config.yaml
hidden_size: 192
n_experts: 80
init_std_router: 0.0299
norm: "rmsnorm"
Below are experts of layer 13 (counted from 0) of a mixture-of-experts language model. Rows are named router (the router's row for the expert), gate (a neuron's input weights, with its number), up (a neuron's input weights, with its number) and show model dimensions 0-191. Each number is 128 + 24 x the weight over its row's rms, rounded and kept within 0 to 255.
After each expert's rows: a language model's description of what the expert responds to. This comes from a sample of Wikipedia text that the model never trained on.

# expert 13
router [132 138 102 162  79 119  63  97 145 136  79 113 140  91 139 107 147 137 102 119 119 139 154 112 118  96 127 130 127 119 140 116 150 112 145 120 121 131 104 145 165  85 136 138 185 129 122 136 102  95 120 113 148  52  98 144 113 148 148  96 141 174 113 122 141  94 143 114 139 133 167 153  98 147 123  98 137 114 139 129  94  85 124  95 142  96 136 124 104 117 136 126 105 100 128 135 111  99 150 126 101 144 131 191 119 108 136 126 149 154 102 123 117 151 112 112 136 139 106 122 154  90 109 129 174 121 152 128 152 127 124 129 163 128 119 115 136 119  82  65 114 114 130 106 117  65  96  94 130 124 111 101 128 122 135 137  90 103 120 108 115 106 113 147 174  95  95 116  83 105 120 132 117 125 124 110 121 122 122 190  82 108 104 158 105 122 125 136 114  80 133 115]
gate1 [134 153  99 165 119 164 163 137 131 150 135 103 139 114 164  94 128 103  83 128 137 139 140 104 108 159 152  97 170 182 103 138 137 103 105 148 190 142 112 122 156  79 152 165 160  99 113 161 153 185 108 143 163 118 115 155 123 146  81  94 144  90 138 100 160 155 162 108 117  89 101 135 129 122 110 150 154 148 187 116 140 138  90 128 139 103 105 174 131 109 130 111  97  77 112 140 172 115 135 148 106 152 144  89 117 127 122 170 135 133 124 105 110 116 177 144  92 144  96  89 160 139 139 111 146 122 124 107 147 165 100 115 154 125 155 132  88 171  91 122 112 135  77 108 129 126 127 132 114 114 100 146 146 139 110 122 122 123  84 113 106  89 151 136 138 106 120 152 119 122 132 129 134 121 140 124 126 128 115 121 142 121 121 126 125 147  98 145 121 130 105 133]
up1 [171 156 136 126 175 102 112 129 155 120 141 162 135 169 131 137 132 154 152 128 144  98 123 156  97 144 142 129 104 127 126 145 103 153 141 117 126 113 164 139  74 130 143  98  96 154 137 113 107 132 106 124 112 141 139 129  93 130 133 137 127 167 140 122 125  78 126 134 117 105 109 154 104 144 120  87 103 119 102 123 113 164 143  98 153 151 135  91 126 128 170 148 150 108 122 105  83 109 127 141 140 121  85 169 155 176 117  55 149 137 107 146 134 107 116 103 129 111 139 163 142 140 123 166 125  80 151 176 127  78 134 154 158  82 145 120  82 103 162 165 199 130 187 127 133 117 147 136 161 138 102  97 127 116  99 115 101 112 142 102 105 132 122 109 127 155 149 114 155 123 131 109 144  81 139 125 131 139 119 102 166  92 103 112 102 134 138 140 127 118 121 137]
Description: Ends of place names and surnames, such as -wood, -ville, -ston, plus names like Richmond, Virginia, George.

# expert 15
router [146 137 111 140 124 123 132 151 131 106  71 170 140 108 120 149 128 120 122 109 141 111 110 111 131 116 118 127 115  94 135 146 134 108 113 133  98 111 118 112 172  87 102 143 131 132 101  90  76 132 130 127 113 104 110 134 161 152 122  95  95 152  54 128 172 117 130 130 102  94 152 170 107 151 127 127 133 151 135  96  96 126 125 113 167 114  93 133 136 131  91 135 127 124 137 129 108 119 160 161 111 155 182 160 159 100 162 133 148 120 138 135 117 148 118 106  82 107 146 129 120  85 149 129 174 100 102 143 153  91 148 156 160 127 130 133 149 117  88 136  83 107 133 133 136 110 102 120  84 150 137 108  81 134 128 121 139  78  94 143 120 153 138 100 147  98 111  92  77 125 110 103 149  76 106 115 129 128 117 144 106 115  96 151 106  86 116 114 133  77  97 106]
gate0 [129 159 150 102  99 148 139 101 106 155 102 119 121 145 158 110 161 132  96 146 103 113 108 135 127 139 134 162 122 123 123 163 111 127 181 109 138  94 144 120 104  85 141  83 197 114 165 161 136  99 153 131 136  95 139  89 110 153 120  96  92 125 131 132 138 118  86 140 123 108  98 114 102 126 127 144 157 153 157 116 109 105 126  99 124 139 134 132 135 104 113 153 102 122 163 116 136 143 128 119 146 100  90 153 115  63 116 132 137 142 144 133  89 149  89 120 152 148 170 114 184 201 127 106 121 162 189 110 136 125 135 112 143 112 147 119 131 131 119 150 104  94  89 148 135 138 150 130 149 118 138 116 134 112 151 161 117  96 136 123 142 107 128 163 120  73 138 166 103 124 102 113 148 176 127 110 129  91 117 118 169 132 132 125 128 173 115 118 123 182 117 120]
up0 [ 63 121 104 114 141 143 124 174 142  94 101 158 140 141 114  96 107 158 110 119 149 141 164  84 148 151 116  96 135 134  89 138 140 143 154 135  96 105 147 133 136 181 146 135  96 125  97 126 106 140 126 157 145  93 120 165 118 132 159 120  76 105 133  86 121 162 130 110 125 173 124 189  92 200 162 123 119 117  90 123 131 137 103 142 141 116 147 107 132  92 157 132 147 134 121 116 140 117 138 110 132 146  83 162 132 168 117 119 134 102 127 157  97 141 122  95 106 155 150 145 137 132 132 142 124 131  63 119 108 150 154 164  93  94 164  83 109 154 108 104 138 142  90 124 137 121 139 136 146 153 111 117 130 148 100 133 123 132  84 118 114  89 125 144 125 102 138 165 156 112 134 149 104 160 113 113 117 121 129 127 134 115 122 164 150 179 103 145 122 117 170 137]
Description: Auxiliary and linking words such as was, is, be, became, would, and "as" in "released as a single", often following It.

# expert 14
router [129 115 104 121  93 113  93  72 123 163 104 130 163 115 130 133 122 140  96 126 110 133 103 105 103  70 125 190  86 146 137 105 187  96 138 136 130 127 134 129 160 104 123 148 135 117 132 133  71 100 120 152 123  98 127 141 135 109 143 113 168 152  90 118 147 101 156 118  94 135 143 133 117 131  78  85 163 110 123 107 130  81 168 102 157 116 106 117 110 135 127 102 100 144 154 115 115  97 133 126 120 119 110 131 152 100 136 135 129 103 116 118 129 156 134 143 136 146 142 128 114  86 126 155 139 163 147 102 165 156 133 104 162 166 118 153 113 146  72 162  93 120 143 137 121  71 127 131 104 114 121  82  88 134 120 118 104 122 118 117 117 145 141 126 130 128 106 112 128 112 130 103  93  93 149  87 124 113 115 149 133 146 138 144  94 102 113 115 108  46 100 106]
gate1 [164 103 100 126 132 125  87 165 127 143 130 145 156 144 135 124  95 115 112 127 101 118 144 160 134 114 153 184 125 128 120  99 136 107 131 138 139 123 144  94 135 118 106 111  76 122 131 121 103 135 128 150 146 117 105 115  89 117 150 141 183 135  94 142  89 132  94 129 137 181 125 139 118 140 125 146 145 163 143 136 122 133 128 136 167 144 134 164 155 146 135 122 154 158  99 109 142  92 121 170 139 132 159 183 107  92 131 146 112 142 120 137 127  87 101 173 141 105  92 171 162  90 102 129  76 137  82 122 119 110 124 116 132 125 122 142 114 118 161 171 150 140 148 113 116 107 131 174 126 143 152  88 102 124 145 148 114 166 141 107 136  79  73 136 111 145 117 109 146  99 115 136 117  65 146 142  90 126 154 135 174  86 116 164 113 124 148 160 109  93 105 123]
up1 [130 129  73 112 130 143 179  87 105  83 136 139 139 126  70  91  96 119  79 128 123  72 182  63 118 107 111 149 170 142 170 175 112 106 105 126 103 116 172 162 121 119 129 101 104 168  82 121 143 126 145 134 129 108 148 111 120 166 139 141 136 166 147 111 123 150 140 155 131 115 132 114 148 131 121 114 151 134 130 141 104 150 121 158 148 138 159 100  92 109 105 117 151 109  87 105 123 154 129 135 126 125 141 143  94 140 104 106 149 119 135 117 114 115 101 130 133 133 154 152  79 149 113 136 134  92 153 165 114 118 146 155 161 120 130 101 134 137 127 127 146 119 138 121 125 131 161 140 124 135  85 135 149 113 156 110 146 127 123 132 115 115 117 132 151 172 168 120 156  71 126 130 161 144 185 105 154 163 140 154  77 101 118 154 138 117  95 137 152 115 102 134]
Description: Place and club names in football tables and match reports, such as Toronto, Coventry, Ipswich, United, plus blank or zero numeric cells.

# expert 4
router [164 112 137 151 101 153 130 143 142 143 135 114 147  93 123 156 130 161  99  94  92 136 112 117 134 109 103 122 135  97 131 106 102 115 118 165 124 120 123 125 119  87 134 156 157 117 122 109  60 125 131 134 112 110 149 139 135 175  90 110 114 145 139 138 106 106 154  93 139 120 125 177 113 127 139 128 124 138  98 100  99 108  85 108 143 116 125 113  74 112  58 110 105 103 107 129 108 112 171 138 107 130 101 170 154 142 154 118 137 110  71 125  88 136 111  93  95 143 136 163 115  77 158 162 115 116 128 135 118  83 175 121 141 141 115 122 134 151 110 126 118 130 128 147 144  79 120  99  94 139 114 111  95 161 117 110 120 120 125  90 134 130 113 122 129  70  85  91 113 128 134  84 113  64 104 112 120 143 159 120 103 134 131 125 107 131 135 116 132  87 112  87]
gate0 [127 138 153 112 167 145 139 153 133 147 100 164 132 132  82 104 182 136 129 124 133 111 139  99 137 112 156 145 162 134 123 134 143 131 145 164  87  88 100 143  84 141 125 132 111 141 112 155 136 155 107 110 164  93 102 141 111 127  99 125 153 149 135 154 139 128 131 137 100 151 150 131 160  79 152 129 113 124 117 128 118 127 114 121 159 140 144 126 121  97  99 121 142  72 159 184 109 123 170 113 115 165 145  79 112 139 120 111 172 157 111 103 130 147  97 109 115 133 123 175 116 105 119  77  88 149 160 148 142  63 132 143 102 103  94 148 117 164  64 146 102 143 140 121 133 133 111 143 137 144 107 113 109 156 109 105 115 131 103 131 114 170 107 122 196 168 121 130 115 113  90 132 135 123 133 141 148 146 123 126 150 155 104 128  74 138 101 160 140 148 103 118]
up0 [ 90 130 120  94 129 118 165 142 138 115 138 161 111 123  83 147 135  90 100 114 137 116 128 101 142 122 133 156 131 132 122 100 143 125 145 185 112 110  93 148 124 129 119 107 158 159 124 117 152 140 115 110 184  92 126 119 110  95 118 145  90 183 156 111 164 120 168 156 162 126 129 174 146  80 137 150 125 160 117 125 112 144 164 142 125 131 105  91 116 150 129 103 144  98 141 163 101 129 152  75 116 138 130 141 122 135 102 129 174 106 107 118 138 144 122 146 103 106 103 140 109 111 129  55 129 133 117 128 121 100 132 160 122 119  67 107 107 152 120  99  96 124 148 126 133 163  81 122 144 164 127  78 161 128 132 107 165 146 133 175 129 159 126 118 148 146 107 157 144  79 136 124 115 130 128 139 172 163 106 115 131 106  92 171 127 112 153 122 147 153 156 113]
Description: Capital letters and digits inside acronyms, initials and codes, often in parentheses or lists, such as WOK, OMLT, KUF, CSDI.

# expert 19
router [137 127  91 144 111 119  96 133 119 174 108 119 160 116 119 110 157 120 139 113 139 107 148 128 119 108 128 167 111 129 154 151 134  74 116 119 118 143 102 111 127 109 104 111 125 119 107 112  48 124 122 147 124 120 134  97 141 155 128 117 131 155 115 114 169  90 132 107 104  98 124 136 142 166 122  95 160 121 151 116 119 110 133  74 120  99 119 141 142 105  88 139 125 100 137 117 144 120 152 104 103 112 132 162 147 115 109 136 130 118 103 123 158 158 140 134 108 133 159 126 147  83 106 115 114 136 114 116 109  82 182 141 211 154 101 138 124 141  92 124 102  94 139 141 145  70 137  79 126 156 134 147 147  98 153 119 118 138 117 155 166 105 161 116 146  78 114 126 106 120  88  97 132 114  96 147 122 156 128 155 134 168 131 183 139 114 117 128 133  56 111 126]
gate1 [137 133 134 166 118 110 110 177 121  99  92  79 154  83 126 149 105 180 156  81 123 135 165 147 134 136 149 141 131 128 116 126 120 121 111 142 136 136 129 121 145  65 110 130 145 101  99 127 119 102  46 143 166 139 189 104 115 142 111 113 135 114 102 131  99  94  96 131 165 146 125 120  94 168 135 138 140 109 147 128 119 115 111 121 143 104 137 139 111 131  70 139 100 157 116 137 115 148 154 129 136 158 142 112 157 150 148 123 119 109  93 140 115 128 133 153 147 124 130 156 143  99 112 122 150 112 132 126 150 108 146  70  85 144 120 174 176 137 140 155 121 111  90 136 109 124 115 116 116 117 163 117 126 144 151 166 131 147 120 148 125 129 141 119 164 114 166 116  97 187  88 124  99 133 153 116 125 150 157 178 129 129 158 152  91 109 146 137 114 100  85 122]
up1 [136 128 102  95 113 147 160 112 178 143  99 122 129 123 158 162 141  69 121  74  95 150 168 163  91 121 104  99 139 141  98 104 135 132 114 112 109 132 122 145 144 126 105 132 131 131 135 130  87 147 145 135 100 108 144 156 114 119 141 140 113 116  88 119 136 105 148 125 161 133 206 165 122 111 114 127 126 128 134 143  99 127 167 122 165 152 146 131 117 110 120  92 135 142 174 131 140  97 118 125 151 136 135 107 129 112 145 111 155 115 201 163 102 142 121 104 124 137 112 117 104  99 102 138 115 169 181 106 104 169 115 124 118 113 144 104  99 182 123 107  66 138 181  92 127 122 119 142 145 123 133 127 136 166 104 133 131 108  93 123 135 135 118 127 128 134 161 139  79  97 145 145 183 130 131  96 114 135 110 125 146 131  92  99 114 143 105 132 172 159 141 144]
Description: Spaces, dashes, slashes and symbols in tables and lists, usually before a year or score, as in "2007, 2009" or "6–2, 6–3".

# expert 43
router [118 126 125 166 128 124  89 117 151 152 133  93 181 133 138 112 118 119 101 109 149 140 132  89 116 107 108 139 123  94 114 123 137 109 141 150 130 158 109 118 117  96 120 176 163 157 104 102  75 143 103 144  93 124 130 144 124 165 113 109 149 134 121 134 130  82 137  71 154 122 128 183 142 112 127  88 116 136 143 120  95  69 141  86 141  93 143 120 141  88 112 128 122 105 114 136 119  83 141 147 116 154  94 144 139 110 117 161 121 162 128 144 123 140 122  86 125 127  99 125 137 114 140 136 147 148 125 134 135  83 168 132 220 151  87 149 152  96 100 116 110 116 129 141 124 100  95  94  76 113 132 112  97 134 114  92 119 129 142 131 136 137 147 137 172 103 114  80 124 126 105 114 116 131 108 132 154 105 130 150 125 111 124 143 118  86 134 153  95  78 109  92]
gate2 [135 117 131 146 141 133 169 149 150 128  89 160 160 108 102 137 133 127 123 122 108 104  82 113 113  77 151 150 148 111 147 119 124 145 113 128 115 170 147  85 134 114 198 146  97  92 124 136 106 139 172 141 143 126 144 136 131 124 103 158 118 103 162 156 130 133 136 152 114 133 132 131 135 170 160 124 128 108 162 119 112 146 145 180 134 151 124 136 161 114 141 102  97 126 140 125  96 149 120 127 132 123 107 106 114 142 161 149 108 121 128  94 119  91 189 140 170  97 190 132 146 110 129 132 146 159 132 108  97 124 180 132 118  83 133 151 106 114 110 152 119 159 127 118 116 156  93 102  93 123 156 107 101 129 168 152  97 105  93  90 114 149 139 109  90  82 107 146 107 106 130  88 164 101 142 129 127 108 109 140 138 132  81 137 136 169 132 135 100  69 123 152]
up2 [151 134 135 185 108 151 135 131  95  97 119 130 139 132 102 124 129 118 113 173 143 127 133 132 132 144 140 132 113 162 115 177 143 146 138 101 104  74 158 170 134 138 122 106 167 114 131 151 153  68 157 142  80 128 104 141 124 105 133 176 115 107 119  94 127 171 153 163 125 125 132 127 143 112 119 116 144 127 101 140 153 166 132  86 138 138 114 164 164 155 131 126 152 118 113 141 111 123 137 131  97 139 127 138 123 131 176  93 113 109 123 134 102 135 155 131 121 138 140 135  59 134 134  95 154 129 122 148  85 140 106  90 132 112 110 107 131 102 164  96 101 119 129 135  88  79 111  85  66 130 153 186 159 139 135 135 122 136 136  75 139 142  88 102 151 111 141 106 116 126 147 187 125 148 131  97 112 144 116 132 160  98 139 151 152 140 113  89 145 101 153 127]
Description: Leading digit chunks of numbers in statistics, populations, percentages and dates, such as 85 in 855,563, 96 in 96.1%, or July 3.

# expert 56
router [136 107 119 123 103  90 101  84 170 139  93 138 130 121 135 128 157 178 131 119 147 106 140 111 107 103 136 136  93 116 153 122 118 120  94 154 116 109 121 106 143  97 126 118 173 140  85  67  80 131 133  96  97 121 115 138 131 155 101 112 113 175  93 133 120 100 147  92 132 137 134 123 141 119 104 134 141 153 111 122 109 113 156 131 132  93  97 128 108 104  72 156 137 106 146 162 105 112 138 145 168 128 125 129 132  84 167 116 159 107 133 134 138 151 137  89 104 153 114  99 160 116 114 163 131 132 143 102 128 105 160 108 179 138 105 113 145 147 129 113 128  97 138 148 132 111 116 170  77 153 129 105  97 144 117 108 115 107 136 139 120 118 150 137 143 104 125 130 122 137  98  99 115  99  93 121  95 131 131  99 114 138 135 163  83  51 115 135 140  72  95  80]
gate0 [120 140 138 134  99 128 114 158 109 109 103 117 139 115 132 124 137 124 140 135 143 121 131 106 154  84  93 116 122  90 163 157 116 114 131 142 132 107  63 126 150  81 114 116 101 121 139  98 111 115 147 142 113 106 142 118 177 116 148 123 137 131 129 131 112 128 157 132 142 131 163 155 150 126 169 128 110 104 163 118  86 137 147 117 129 115 188 133 137 113  89 156  69 147 127 144 117 134 142 126 142 128 155 126  97  82 158 121 136 128  98 145 104 169 121 116 156 141 146 113 115  98 117 111 135 106 187 135 118  66 130 215 150 140 110 135 163 125 102 100 124 156 132 145 103 102 165 125 112 138  86 129 150 127 141  85 146 112 157  86 181 128 136 115 123 139 110 121 132 146  78 119 170 147 156 121 144  94 145 192 113 116 120 154 141 121  96 155 154 136 130 107]
up0 [127 127 145 149 129 105 119 101  79 131 136 136 117 174 150 102 114 126 113 104 148 137 110 129 139 120 155 112 104 121 117 117  82 108 163 114 114 136 112  83  96  86 112 107 119 165 164 107 110 128 120 111 105 145  79 107 146 160 148 133  93 151 110 136 103 138 123 105 159 130 174 105 129 134  80 130 133 120 132 175 107 124 110 125 136 149 135 193 105 116 148 163 170 141 156 132 129 114  91 117 116 116 168 122 118 151 128 135 133 101 134 123 103 117 151 103 118 134 144  98  95 219 132 161 149 122 151 140 155 169 143 142 128 134 133 149 125  96 129 136 121 177 131 152 108 163  86 114 122 153  91 156 100 129 157 138 135  82 146 189 119 113 133 149 137 108 150 138 140 103 135 153 164 133 103 139 145  97 131 135 151  77  83  97 145 130 136 123 146  87 104 130]
Description: Verbs and auxiliaries right after a subject, such as has, had, have, took, wrote, expressed; also line breaks in infobox lists.

# expert 31
router [127 102 110 141  88 116 111  92 133 129  93 118 150 122 145 121 135 122  93 131 154 124 109 126 114 102 108 108  77 111 129  92 145  90 123 141 108 148 114 120 172  69 111 118 140 162 103 106  57 112  99 116 125  89 162 134 167 169 146 133 107 165 169 109  85 108 133  78 146 128 150 128 104 154 104 127 135 136 119  61 130  93 149  87 122 104 129 119  95  94  85 122 116 140 148 133  84 119 128  94 135 146 135 165 134 118 126 141 158 132 118 126 138 158 122 136 100 120 146 161 134 101 119 176 161 115 140 126 115 101 129  99 204 138 128 149 137 124 137 103 127 149 108 155 145 116 112 121 104 126 124 104  97 117 150  84 105 103 137  97 142 144 147 129 112 120  83 139 147 127 113 101 122 116 115 109 124 119 121 152  94 143 129 135 112 103 136 149 109  65  88 122]
gate1 [128 110 137 146 133 154  86 137 121 146 105 123 150 122 157 110 109 113  73 114 165  99 108 141 126 140 117 122  96 112 113 122 143 158 118 125 157 136 165 122 181 149 133 167  75 115  31 135 106 142 101 133 103 135 162 118 136 135 148 104 125 158 134  87 123 133 146 137 124 122 141 147 118 113 138 122 114 147 138 170 156  82 156  73 109 111 147 108 115 102  66 125 137 121 128 122 147 100 119 132 142  98 122 115 158 140 131 166 136 102 152 120 136 122 121 163 122 102 117 138  99 125 159 156 173 152 110 106 153 111 165  94 135 125 149 118 143 149 132 134 127 108 132 194 145 142 110 117 101 105 155 156  99 142 154 108 164  92 180  84 132 142 164 103 119  65 130 135 134 156 121 120 136 119 132 135 108 134  96  99 145 161 105 124 159 144 144 154 130 128 131 103]
up1 [140 154 143 118 129 141 123 106 105 126 148  97  98 133 148 145 139 137  89 122 100 139 146 156 146 136 135 102 130 124 153 119 123  89 132 131 110 110 125 110  94 100 150 115 100 132 129 106 158 138 104 143 152 134 131 131 114 107 120 153 135 118 124 152 121 135 130 145 117 116  84 170 136  91  88 157 104 137 105 113  87 163  86 151 104 128 168 106 113  81 131 113 131 138  78 123 102 131 146 157 178 150 144 148 123 155 147 109 132 107 119  97 100 128 145 161 121 128 142 112 147 127  87 172 112  72 160 177  73 144 123 166 108 132 121 171 104 153 134 101 170 141 115 166  94 129 109  86  91  93 137 144 130 137 103 182 122 111 112 164 131 133 113 100 147 172 141 168 132 146 129 135 135 165 148 154 154  76 134 148 155  91 141 103 133 138 193 120 114 131 114 138]
Description: Spaces and opening brackets before dates or numbers in infobox fields and lists, such as "Founded: 2008", "(1869)", plus both and between.

# expert 53
router [120 117 105 131  95 114 102 110 170 128 112 110 141  96 160 117 168 126 134 146 120  95 121  99 152 104 143 165  80 126 129 124 173 112 122 155  91 123 120 119 146 104 113 142 109 147  95 119 117 130  90 100  97 116 117 114 146 171 143 104 147 171 149 114 112 130 148  92 135 145 123 179 146 129 101  85 144 131 137 118 106  97 119 109 126  50 124 108  87 102 125 135 165 139 126 136 130 148 128 139 101 139 123 142 140 117 137 126 139 137 109  83 133 145 122 114 128 154 145 101 103  58 139 131 126 121 137 128 143  84 135 124 175 139 117 136 118  97  99 154  40 106 114 129 141  90 121 116 108 111 167 143 129  94 135 111 125 101 140 142 135 128 149 102 171  98 110  86  67 112 136 114 129 126  94 117 148 104 148 167 120 142 101 144 133 109 169 103 126  83 122 149]
gate0 [146 172 111 136 133  97 101 146  86 143 112 137 107 111 143 117 127 107 119 128 120 128 137 137 102 153 152 173  95 137 168 124 170 145 105 108 100  93 164 146 152 108 144 145 128 144 133  87 156 139 166  88 148 132 169 103 158 157 154 124 109 117 125 131 158 129 137 167 121  93 148  93 103 169  74 123 111 110  83 127 136  86 109  82 156 133 125  90 119 124 106 167 108  95 111 131 164 122 124 136 121  94 124  97 129 112 128  94 169 146 111 140 155 114 112 161 148 156 155 153  85 147 155 164  95 120  95 137 131 122 120 112 143 152 153 116 150 123 134 146 124 108 107 134 109 124  82 134 165 116 146 123 108 115 159 157 143 178 115 154 115 171 112  96 173 101 102 102 105 114 123 162 105 124 110 117 140 138  94 170 148 179 111 138  99  98 137 132 138 132 131 118]
up0 [ 73 128 126 139 117 111 102 123 142 137  90 132 132  99 129  72 102  86 149 106 126 127 157 173 155 126 177 144 103 156 149 108 117 145 133 148 136 168 112 130 103 131 119  68 110 209 121 143 152 132 152 115 141 162 124 145 117 162 149 168  93  91 138 150 180 100 142 133 147  85 127 120 164 150 132 104 129 140 131 134 142 133 136 104 133 155  96 127  91 154 162 135 123 114 129 141 126  88 141 130 146 152 120 106 150 133 128 115 122 102 101 126 188 139 129 136 142 112 107 144 114 138 124 160 134 135 107  82 162 154 109 105 109 140 152  97 113 131  99 143 125  94  88 150  92 175  93 113 128 121 100 161 140 112 120 131 131 145  81 137 148 105 107 108 111  79 133 142 133 125 138 143 156 137 102 146  73 123 144 134  97 155 141 129 117 122 130 134 116 187 108 151]
Description: Word pieces inside Latin species and genus names in biology lists, especially consonant clusters like Br, Tr, Cl, and beetle.

# expert 28
router [167  82 125 160  97 149  66 123 177 114 113 107 151 132  97 146 137 119  90 125 101 120 146 138 127 130 119 147 111 100 126 120 124 141 138 116  94 116 118 118 124  72 112 116 128 121 114 144  94 150 103  93 129 120 150 130 110 145 124 111 106 139 119 124 167  86 117 113 115 121 146 133 130 148  92  77 118 115 124 128  88 117 144 115 140 107 104 106  45  96 132 115 148 106 116 137 136 106 155 132 112 111  93 187 148  87 149 175 142 105 102 149 161 138 109 116 102 107 119 105 116 116 121 174 158  90 138 135 131 112 178 115 171 153 135 106 117 144  96 116 138 112 117 155 118  71  86  92  99 142 117 137 144 131 110 110 134  93 137 114 130 112 138 133 111  97 128 103 101 114 151 143 120  92 131  99 120 168 142 149 121 117  97 168  92  69 105 135 112 106 123 139]
gate0 [172 118 117 106 109 144 163 106 153 132 103 136 130 143 118 117 126 121  84 158 122 135  74 143  97 177 141 143 161 137 162 148 129 130 116 140 103 109 131 164 132 126 123 111 115 142 137 161 131 156 149 152  72 126 138 125 123 121  76 161 133  91 124 136 117 130 123 103  92 104 108 125 138 138 123 141 168 143 161 135 124 113 145 127 147 112 162 116 115 137 122 130 139 105 182 121 145 110 166 128 133 141 144 171 145 101 136 138 144 115 174 162 133  88 144 106 141 131 131 163 130 141 117  86 112 158 126 162 121  96 143 100 154 167 139 158 124 155 164 133 103 116 158 160 166 100 105 123 107 141 157 108 122  86 139 134  94 113 112  70  62 137 183 100 108 102 117 113 128 154  78 134 166 112 128 115  86 103  87 139 107 106 122 107 102 117 127 171 115  97 108 132]
up0 [102 143 108 136 179 123 127 119  93 159 118 127 138 158 161 127 112 112 148 147 149 134 149 127 151 100 161 102 133 125 101 133 153 110 166 138 125 108 112 128 121 158 142 123 124 122 105 103 106  85 120 147 141 106 121 179 182 154 130 112 174 146 173 123  96 128 121 138 141  94 131 116 131 123 142 142  95 146 173 140  98 106 114  86 113 169 165 167 143  90 148 105 141 147 117 145 144 135  66  90 122 104 148 115 133 141 101 125 118 120 111  94 113 126 129 122 126 194 133 158  91 116 142  91 146 139 108  98 137 136  82 170  95 137 152 114 114 119 110 118 136 115 118 139  82 124 123 106 162 133 103 136 155 142  66 108  97  94 173 138 137 106 121 145 131 126 128 149 149 118 116 105 118 187 120 134 107 105 133 132 104 149 182 146  97 140 137  83 162 149 153 125]
Description: Inner pieces of rare or foreign words and names, such as Eisteddfod, Portstewart, CRICOS, plus single digits in numbers and dates.

# expert 24
router [140 133  89 147 103 112  97  98 171 137 121 100 168 126 138 134 143 143 119 124 156 108 127 120 109  67 130 120 116  93 132 127 135  92 141 162 157 105 118 130 143  93 124 142 131 166 110  57  81 171 131 113 123 125 180 134 152 132 163 105 121 157 129 158 158 134 114  98 117 148 143 177  98 122 135  88 138  79 100 102 115 105 130  97 178 100 133 136 110 138  89  83 115 143 151 143  78 108 174 137  92 117 160 149 119 104 130 124 136 115 125 111 151 163 137 123 129 146 135 125 129 104 119 114 157 126 125 139 144  97 146 145 152 148 121 128 124 112  76 150 102 122 110 136 129 127 115 101 128 106 132  82  94 118 120  92 147  92 145 122 106 137 122  96 149 109 140 100  59 106 115 125 115 140 158 115 146 126 163 143 123 118 135 155  96  75 152 127 133  92 109 105]
gate0 [134 113  94 116 119 167 137 130 150  96 170 176  87 135 146  85 134 137 123  89 114 109 133 124 116 134  88 112 143 101 178 122 149 133 110 137 136 106 134 137 117 152 131 144 147 122 135 142 103 100 157  80 145 132 116 142 129 103 160 124 153  83 123 131 130 138 125 116 125 117 105 148 163 117 119 140  89 147 164 133 142 137 135 136 126 124 165 109 152  88 132 108  97 111 149 106 121 124 125  91 185 118  92  89  98 189 138 152 159 192 104 170 148 126 147 174 155  93 122 105 161 117 117 168 110 156 117 133 153 133 120 148 124 171 128 140 102 120 109 114  86 138 150 112 113 168 100 121 150 113 127 170  96  82 157  97  96 156 119 144 149 129 108 104 110 101 109 111  98 178 127 133 150 122 117 152 134 129 135 116 132  93  98 134 115 121 154  78 131 166 125 136]
up0 [126  97 117 127 131 166  98 145 131 125 169 130 136 150 165 122 106 133 169 119 170 129 146 108 160 104 114 113 128 122 146  71 149 125 111 148 135 105  75 110 135 111  90 144 118 102 102 114 125  83  68 117 156 118 116 150 157 131  81 128 112 107 134 140 141 105 165 117 102 126 124 132 139 126 137 126  92 133 133 142 122 145 198 146 151 150 114 121 143  82  88 158 118 106 124 134 162  94 149 175  60 134 144 120 125 145 144 128 152 151 132 168 153 127 123 127 150 144 128  89 125 145 138 117 121 116 145 114 139 100 129 161 122  84 109 121 136 178 159  91 124 137  84 138  90 124 149 113 108 137 102  88 138 166 133 105 131 151 153 111 117 142 157 108 106 111 153 186 123 144 162 161 135 122  97 142 139 142 159 123  96 105 107 162 138 138  91 157 147  98 103 140]
Description: Verbs and participles following was, is, be, such as been, being, invited, able, considered, mostly in biographical prose.

# expert 30
router [157 109 121 143 128 119 146  91 131 143  90 125 129 126 140 109 117 142 109 102 138 135 104 124 126  91  99 130 102 101 125 124 152  94 147 155 158 140 121  95 173  83 137 161 124 126  91 117  80  97  89 113 156 112 154 105 118 131 165 105 119 148 136 109 135 103  98 109 121 119 156 142 118 117 135 115 148 114 123  89 131  73 132 100 132  81 101 170  89  87 107  93 107 110 133 119 103 128 166 106 103 154 141 139 163 126 131 151 132 144  94 104 152 143 143  94 121 143 128 141 152 108 109 165 140 150 117 148 110  90 113 156 131 127 111 138 136 114  96 139 101 111 138 152 109  50 112 131 118 138 144  88 108 125 138  82  83 134 122 167 151 145  97 122 167 105  83  96 110 168  74 128  85 131 114 130 120 153 140 107  87 146 106 131 130 102 124 108 170  99 109 120]
gate1 [164 133 120 154  87 100 118 123 122  99 134 113 158 146 211 148 136 111 139 145 149 125 102 118 109 129 123 130 127 112 139 126 116 135  67 126 157 121  93 119 183 139 109 173 149  92 171 129 115 141 148 111 105 114 170 137 148 117 156 140 122 107 126  96 159  86 126 156 160 101 121 116 163 107 120 147 141 142 131 128 138 151 100 118 107 119 117 147 141 138 114 165 163 136 140 130 138 132 156 103 157 142 112 111 165 108 110 142 160 102 141 140  97 158 171 132 108 125  92 160 109 108 118 161 135 139 100 142  96 102 110 159 144 145 137 146 130 126 147 136 164 127 146 120 118  77  93 131 131 118 162  88  78 171 105  62 101 145 128 142  98 166 154 117 162  87 126 128 115 125  87 100 120 115 149 137 136 118 105 146 150 131 146 133  96 111 131 126 129 106  66  96]
up1 [158 116 118 162 151  98 143 183  87 122 148 138 101  94 138 114 158 140 170  92 168 123 129 115 148  93 147 137 120 132  97  96 104 144 113 120 120 110 113 169 133 126 140 167 176 114 118 104 139  78  63 101 179 131 160 131 121 136 161 142 118 148 135 126 120 140 104 113 127 106 120 109 150 129 116 134 128 124  98 162 125 125 145 135 102 120 121 111  99 132 114  95 128 110 140 114  88 121 152 129 128 154  77 142 162 148 127 143 179 126  88 124 130 153 186 118 126 132 110 147 119 165 140 165 148 145 109 150 120 130  83 147 103 143 156 131 138  80 105 155 140 142  91  91 143  72 106 131 128  88 137 130 125 113 123 104  91 111 114 141 194 140 133 136 131 102 158 149  88 137 141 109  94 144 113 138 112 146 118 154 121 102 120 171 156 101 122 130 159 149 155 144]
Description: Word pieces and particles in foreign names and titles, such as von, La, van, Das, and endings like -en, -es.